config.toml
n_experts = 128
d_expert = 32
activation = "swiglu"
balance_loss = 0.000138
balance_bias = true
rope_fraction = 1.0
qk_norm = true
attn_scale = 0.177
init_std_o = 0.0
init_std_up = 0.0466
lr_head = 0.00696
batch_tokens = 32768
train_tokens = 316900000
dataset = "wikipedia_en"
Below are experts of layer 5 (counted from 0) of a mixture-of-experts language model. Rows are named router (the router's row for the expert), gate (a neuron's input weights, with its number), up (a neuron's input weights, with its number), down (a neuron's output weights, with its number) and show model dimensions 0-63. Each number is 500 + 25 x the weight over its row's rms, rounded and kept within 0 to 999. Numbers have three digits each.
Before each expert's rows: a language model's description of what the expert responds to; "comes before" lists some tokens at least twice as common just after its tokens as in all text. This comes from a sample of Wikipedia text that the model never trained on. Tokens count by the router's weight.

# expert 44
Description: Main verbs in biographical and plot narration after he or was, such as born, died, released, served, took, became.
comes before: " to", " by", " in", " the", " a", " on"
router:504493517493485471493520469472506478527483519490505483534493528468499482521505490527487522436465523462510422500502516451490516503509498509482513490496520492497485520536517501490480509478507502
gate2:534490514504513480491506514491534515519518507453534450528505547478516477522531502529506515521501518523503487520496542513546501564510467490495527481478527527569497525498527522487490528478504477
up2:514471514504500483480490453497479474481469490490482576538506493520483494518493557502464488495507517462514500537529493474507527546443479434524492451514477468472505492488486468509474500519495488
down2:435502467482512491517511504477484490494507522523535530509518510486511541533474485477485528494507508546501510481497533507494518514484479524483495474477522544501503480502564488490485497467505486
gate3:523509457516510526518542497503462510460489496539516552463485497504498480520526494463480534486523519496518539474468511474527522526518475469491463568558491546505487485472489487550483499489504504
up3:505495466539478514486484482507514485517495525501470467482464493531484484478517483514493489509508545473524539517510474458451491508516471491498539464488456502491484501483506520436482516522506518
down3:490499514481500498534506488477493509572466425489496481520518423524497517499478511486500492466550471452457520500497502477489487517535525523479523498491512468513525499547474453489503443454512517
gate4:516497524545469475523495507482522512538526488484451483525509497474479495482492464508480475547526508485500551476508472478506485523487473477544474480498475491500501470500487472509457472517535480
up4:495474511492466521482507455493483472486504473489492522566505478462448505531506488506488480495483517469498478531506511491513553520557473513499498497488445473530524500502522538504531533514494512
down4:545518526478519498501525494530505478475513458497461511500513516475476479518459464503547500519493540475479437488470514457496471469495480520516484465500487465494490493499482506502534517538513489
gate5:529489541502482478448482498471465504558526518511479497531481503476479493519509532521515477543507495515519461508533513481472520483481490484498512484525555472461481451464515484502513501530552441
up5:488472485498563480537483460531507500493488503498501484490526514477494537488483502481461498495514516546467494480522465494499502489505543476470457490532489518493516554518494523504496522501510483
down5:463535493498513493509485487500473546502416516494483492502498477419501461475476520454480549492465481476484516487531514504460511548494474493534520517495473532492497515491490470493456560509509499
gate6:479531525524512480482530482451455476503541503467480548564533495452533508479467467460480490525495492479462473477496498458482482514481517538509464502491513491520476545510533488488524481484469445
up6:505493513494470537511485497518522483492526510496499508523480444491503453467509508506477522480465486442478499486503529456490510478501514515476509462481475457485511504503525512532493504483498505
down6:493507522505518473457492521498506462515513462496478524508533500458516514502487519507497465545498492496451507526513498524501487509548464493498505545499463501459536460514493525537515508460510493
gate7:540536517527499496510501497482499513460533463528494503481491479500467532479455526481540490515532477465475525494507498491480464508516534500474492481553477507541535475477497490544521477481486462
up7:474544473463497511499501529499518453500479477470518505519496505451493499483498525516476519519512513536497517470503451528553518500468477528545480490533497493514482448556529500456484508511485539
down7:511535547503541493523464495463477507456487450492486525526491465482511490542486505468518481504520475528430525535505509509472471505490535532478472506506459515496543473516520513510505536448471482
gate8:547484487470508539468485500519506467515501526568485482532500500531504477509534470516518467518463522456502455490507496521493524521515470508496518449513471465497520517514522490466470476516477526
up8:502467525501486565526472450489516455467528456482542513491501494552442471511477542502459478475505518501513490497488528458518516506490500467476513534513487469455498530466532495454495510485540506
down8:475492472450504481466495503503473477538465498491524498507485501507485486465514437508508471508559479485467464469534472525511467512534454466467517480494542514524499466497528510516475510472458510
gate9:496529526471478529483495515537486489496530533525496515463505477490524470504495467478502531493498496501516542512471479505481484534499497501520456554463524524491534498517501525564516526543500534
up9:520508507535507466506485515516527513549443505492478489485533484493476520501494475471495528495484475495509443517495477514508505446492498494515516503515532526482465547480474514495508454487527455
down9:488485487535547524493477459529515464509472465492463517502494494480514468497486543510475483522482490518435574488527482572516506487529475459498515491506481480517539480508478505488524503486528528
gate10:479486517515491469538482524470483490507516537509460499511487493495515466507463468472476510487476500528508497512490501531481508493514474532528488552495533540487519521527482525537516494508460515
up10:513468493481463504502513439508518488436503578520528557465499508474505533498503478474469511522521503535531532470459519492501484545491486502500489512486484529508545501501490480553515540496504453
down10:529532484492490485481485525502484475451469509513486511484503458464524505500488491467490495526563511535492523504463494490499497512479488515460479536480521495497511449501451494569504552493518506
gate11:537538564491501494510472474479473462507524473475499542474490494497505467516509506504536508501458520530485518541476495445510487463487540471511520501524492501482520488590496486528434514464497511
up11:525477495490482536508537492510463476512502504496463499513453492492506500489494516509473499455505510482471507515502482519487497481500513471490482440524460446490542485469442480488461478438473489
down11:490499530500522449506483479522499507486503517538496487503552503471506494532511499480527503502446547466528487459527465509513542509523487517502499520535459463545506520531498477498486481461504482

# expert 30
Description: Line breaks, pipes and dashes in tables, score and year ranges like 23–5 or –4, and inner pieces of names like Oleks-and-r.
comes before: " -", "|", "-", " ", " States", "6"
router:476501503496494509500500478495530492508477496499499515495528486516505498491447482491488484456500512476478430481512518475475457496481494492477523508537516561462506490543478509511493533451497523
gate2:494552503485532511459500495511513488498464476507495483510523512547482512470491450523536502467518476470455492493472548479492534485497455520503516506499533508494520446495438511510455534485527462
up2:485508490462516462487510490503453548522508498517482527533551495518501501464472481515543496487478513436492487514512498488520498481476487510515516479510454489512517459507450522448489514461450453
down2:518459480533477460495496497469499509466512496475507556499493488472512499480499518481459523491500512471514512461523528541458540510506487530466527489486527507480538519543464499487470473469495502
gate3:512500506536492567505483531531499461528514536544521528517506510501512480529495483484487532472491516497506456489521540513476509526511490450482467552516463507494504480457503545494499488492534469
up3:502462463473544526512488468494476514475486471486478490546497471463534479468526486517473501477463531494516525478490513456480500449527487554448528494498485509504519493541528484489449478533456499
down3:435466516495562502486542493512561511530468515524550509501541479511502481532509552519482457482522464475492523499493527520501491489461501512510521488484506490519508493533507490515504501470520499
gate4:464491485539497531481571467531489448525467430508531521539480482502510474549512477499491508500500483540489530521458546488484483489528517489485492517470503486531491477510487526501503501532475506
up4:516459499504482480512517492486468457487453507525516521522557533492482499491490504462471478506545494507524475488462487461524476472487474480485527466501512539471498493538492494549466458537514500
down4:474445493512543480470475508544519520501512570498469512509479519456472553513466537537517543513481499525482472514501500502480532496512486516523518490485494499503508508479559531540502509520508472
gate5:504501499543494513509496523527537505463517504486481543459519513485490441491494437549464519511494544497482522481518509497491507479509531538473513479494473472493502506511479496496481471490495467
up5:504500482442534508458558508508508501517483475529498459500492528506480480440479518501528486513480523521496517502516532498489507530513481457435534557524504492509542451485491464514524505507520494
down5:516533527519482516470476489485502505457425473481478524507461523523488532557529494525519506511546480504529509496514508478514526489465506494540469552529496533530498510488511539483503514503497516
gate6:461514568530476456510536521499470518566504483509491538520516473508493511491477537495446510506480500458512474532511506505489491495507520430472527548512491521507492494495510496514455493471508533
up6:533506469490468472530514495500475508511512490521523510506480463506507478470533485557543519509462526502452524470513514487511509460499547503549512512506524512497463472506485483462448483509538478
down6:469468510504494509478489513505483512471449508490507499549555539466530540532516454498511522464504462502480484512479519481509490473495561535531496521468512524554483479525482468499519548544494504
gate7:461525484531519523558540505521513500510494467490478498506513472524545474512494504519479535495524534469454427466498510497500492492482525543447536476475479483536493470541506489484497524519533457
up7:510483503502480471511479509490522452485487452488481538460514523504535439487536521473479483486516518508500482506491504492510497477523510524512481519477437457531499468580517534503516530481553471
down7:497479456460483479510508502503477508479531437497507484493533491541529448493485483469459491467494456487480518513545478511530517500463463477527481517479503510516513526496526510480547465488473545
gate8:520517522530477512459496490457488533523441482485494514494476502476499490486478504481513500456481543550515482469519532452495514532472505501436488492545502473503495478504497455520517478494514524
up8:500473473510539488482540492476495521532435522528533427471523464474462475490491548514510492500534519483524546559497482523515484485500494508498487542510513493515513538510516538516525484477545516
down8:465533490475503549521468498497501507502461503471528440532527471475540514499544468431545503488538476508477529489494530505486493541501465504517509494518528540504526479480505546546527509538510498
gate9:484514497498510533528500524500530451503499504498523472511545503502532515508469503471464525531495499474459470494518530506539568513513509502517486496520495465508444501502443517501490514454456505
up9:501482489512532521553527506495505533499464510495495518557462492471452527511497511494533478503494482512513515506495497522502506503479498505523465534486511507525478536469516475546483487513530457
down9:506497515516517479521518509507525499484520504492469512481518487534463514519541467532515518484471528519530503492415506521493496520510502524493517526482542500500462517526526503503499519462473531
gate10:497528485495475490517521474499497474470487460488498496484505475473497487460444499478497556477540485522512461506490477502485472449431532481482503504506508501470501508516466466538452483486534514
up10:488538498510505536487497506505511493503507499492497478423514499479476530503543512522527515521518506502522471466472512514523528493491474509497467533503532496503490478507533507491515544503528454
down10:499499503507508510496493491542486486480501518517483546554500488519492520524474488472466511482464475499483533496492491485538527514464490487536510450527514535459544499494444493485505500474483483
gate11:528439469527495474522523545501507486517507519532485489490491467463476471510464564536554485440522482494520565502487509529527508529469512494489522522514547527492477521497514535528484498486511492
up11:550487542476548511517521494523488494527497518513503490503487512492458475501498543508552512525496566479479468443487507455478496507483484482501520484506458529456513510483494519486543465545495482
down11:476470515476450522509477537477459491525474488516530517495519493469489505448485500471532505502523473482508478503491567486485533514492452481504488518485468549492496488524538492492473478508526479

# expert 56
Description: Units and nouns in stats, election and sports tables, such as sq mi, %, votes, points, Cup, Championship, kg.
comes before: " |", " of", " in", ".", ")", ","
router:498495545480482487519492494488497464512469521454481462492493471528527495567502509536457533488485510511476442501500470531454515489520482490494473544498497507508508464547499536492521508428502532
gate2:497474519477495530480513503495496561565489504529506510530509490513534527508491488529500462537508521479462462488524464517440450476493487513554484500492515540505476519482448496480513528497536554
up2:513517509488470517522460457536504470484527544509550523491496496513442502490496558489453505517466515470520512522511556514538522519499467480496539498510520466529515493543504473508479455468528488
down2:507498512507499494501464546514506497460507512535478484491529501531464487500498482526519496506508491470538514521507482501534537520476528481495501438514530521493479540438550534440506458466464493
gate3:501478536517511464534459492513508491530505471468485521480521522527507490476514467481476531470498536497509499472516469492482507529515513521448527500476538456473484483517526508538488512506510524
up3:504508503499562572506480487502490539503488544510486458501519479496512463497515500497478478528484474464513550475505502455545465536520482497480544501488499477480519473553482486467454482530479504
down3:500504480517447465506488491474477514476464518523489508526470575485498489535535502536516498488520467518516478530482489538518501499478478544500482464481508489589487508531530511490481502555509507
gate4:502478481475548426508501498508491478505496514487451506507518514449514530528520478479508510507490511492484434525491519504508514471529498491506475497436501468503469479480540507475503539506500510
up4:481469499460524503480499511497491526517481505459487519489492514543478509521532465517496468449489496514473464516516513496493500485465571504492496474511511500526447491514485475452521519455521459
down4:518470488491495518537500518480537507491508509470497486517490544521517549471542517514467512537535526536531482496540537442504513512499486527476453488518499494477467488500493508510467497493477491
gate5:520511510504457505513494507492531478508490505464487502525475516504529464506503521512479539464522492538541493485480492555476472533485497482546472504518534506495493524508474539494521476484537517
up5:509527487489478487471493537495507471491484494511496481495520456463467545480516424480510469531479455522479471469515498528519485534501496512450468478496468474504528466470484524489491488521512506
down5:518476571485511493473508496505497477489481483481471510518514418506504473520490499561476510489476487490544497458481524517442497482501524517480520518539473505500582489493522490475487541480511509
gate6:510482510518501486445538487454507536519514460485493505487530503533501496496485521488492497477486521502509508562496502511512487524523503516474494480508506530514525532460490509528498509485455542
up6:489507505519510473501483491506507489518518490498450519476505441543476507540499493531503559464505515488502452461497494488521469549497497479485512522506465487504530501484463472453509494520530480
down6:489485497515476490493507517493497511542503503472501468545540526498500489456466487534502480478515491511472459495499483562441514483505493499483517505519468472518506486471484508480478516511500522
gate7:502502521531466519513496539540534512541484515521542530478521518469487503491522495559503459531515540528463536489498462502468477468480443466486471508489461496460520505514534516505508492538469530
up7:520518518512491464489494513503492450469516461477527529493539513491509465528486539556481521489466501519490479483470521498506499484537549519498523495468478541483466506525488534442474523465470466
down7:521534491443498472488492465493456490503506511489498422487458502508498492475487513475495479499559480459520501495498517484508476540467530478527531535466527467532491442524521481497506480524549486
gate8:508483483502470527467476496500510498496483515517511479484532536457465561549473519529492490464475508466469489487499496521427479501496509482510476520470463484494501489484558507473479487533516506
up8:505541485488529446515490498523522552491501532504464520513522528513556488503529495492506488501477518527491498450477505480464512487556498502521473499514517485455442523510508486499496479486528517
down8:495466519493479491534532513502455495485427515499492512440493513445510537481497506529494503490459536493445478477479520506566519479516532531538471521485524519504501486514506514478496492487478454
gate9:508529501480486528497535478468500534465458476462505516514494496506518481422480517530475487482515522513487496479467528504558506544447511529463473480482501475519526522479485477489475496515529496
up9:545540527495540489510522522447488479493500480537458495461529521482464501454517526504494456488509517520519485513485552507494485498494480492554515532528542494499520508512511478500521507492461499
down9:435509537493551493504501472514520519531498538537485539514510509505502475494533484483501480523484453495475528512477470504490486488468529507528488507479499488545481548512503494513505520505516516
gate10:503529504469556515482524503511434501549514527505516488489529470539516534537455523477485487491443453540471485511474524472512516514492520509485483490471479506532532529496491519493498530462532482
up10:495478538505527498487466466489500493498516503478538510483494462495504521493492506471498456478497524514512491514511491523525526527499479529512496494508508449491514478473548514478477540494497489
down10:525524468519506440486561501501560468540476546552536498501448553456447538465487519537519480496487519491489467510481484507504533497515483491514511518511500512492540522501512540519513469532499471
gate11:522482501529521511496499465483543477497524492534474462515482473502469532498478481505525526458475517532473446529467466477471540486515494503469543491492483471472567522459502456544504516481540484
up11:476468480470510473447516514528499461484521505527474513515495469548523513457495518505498526482482477544479500481482439509447512520544459471487441505523481505486532507496503463504480503518486477
down11:496502489501490509479504520494518470476493520486482482494474481527503539477508468452450500543569481494500494528501510462473491505503506512527491506515498485500493496467469495532510532496496488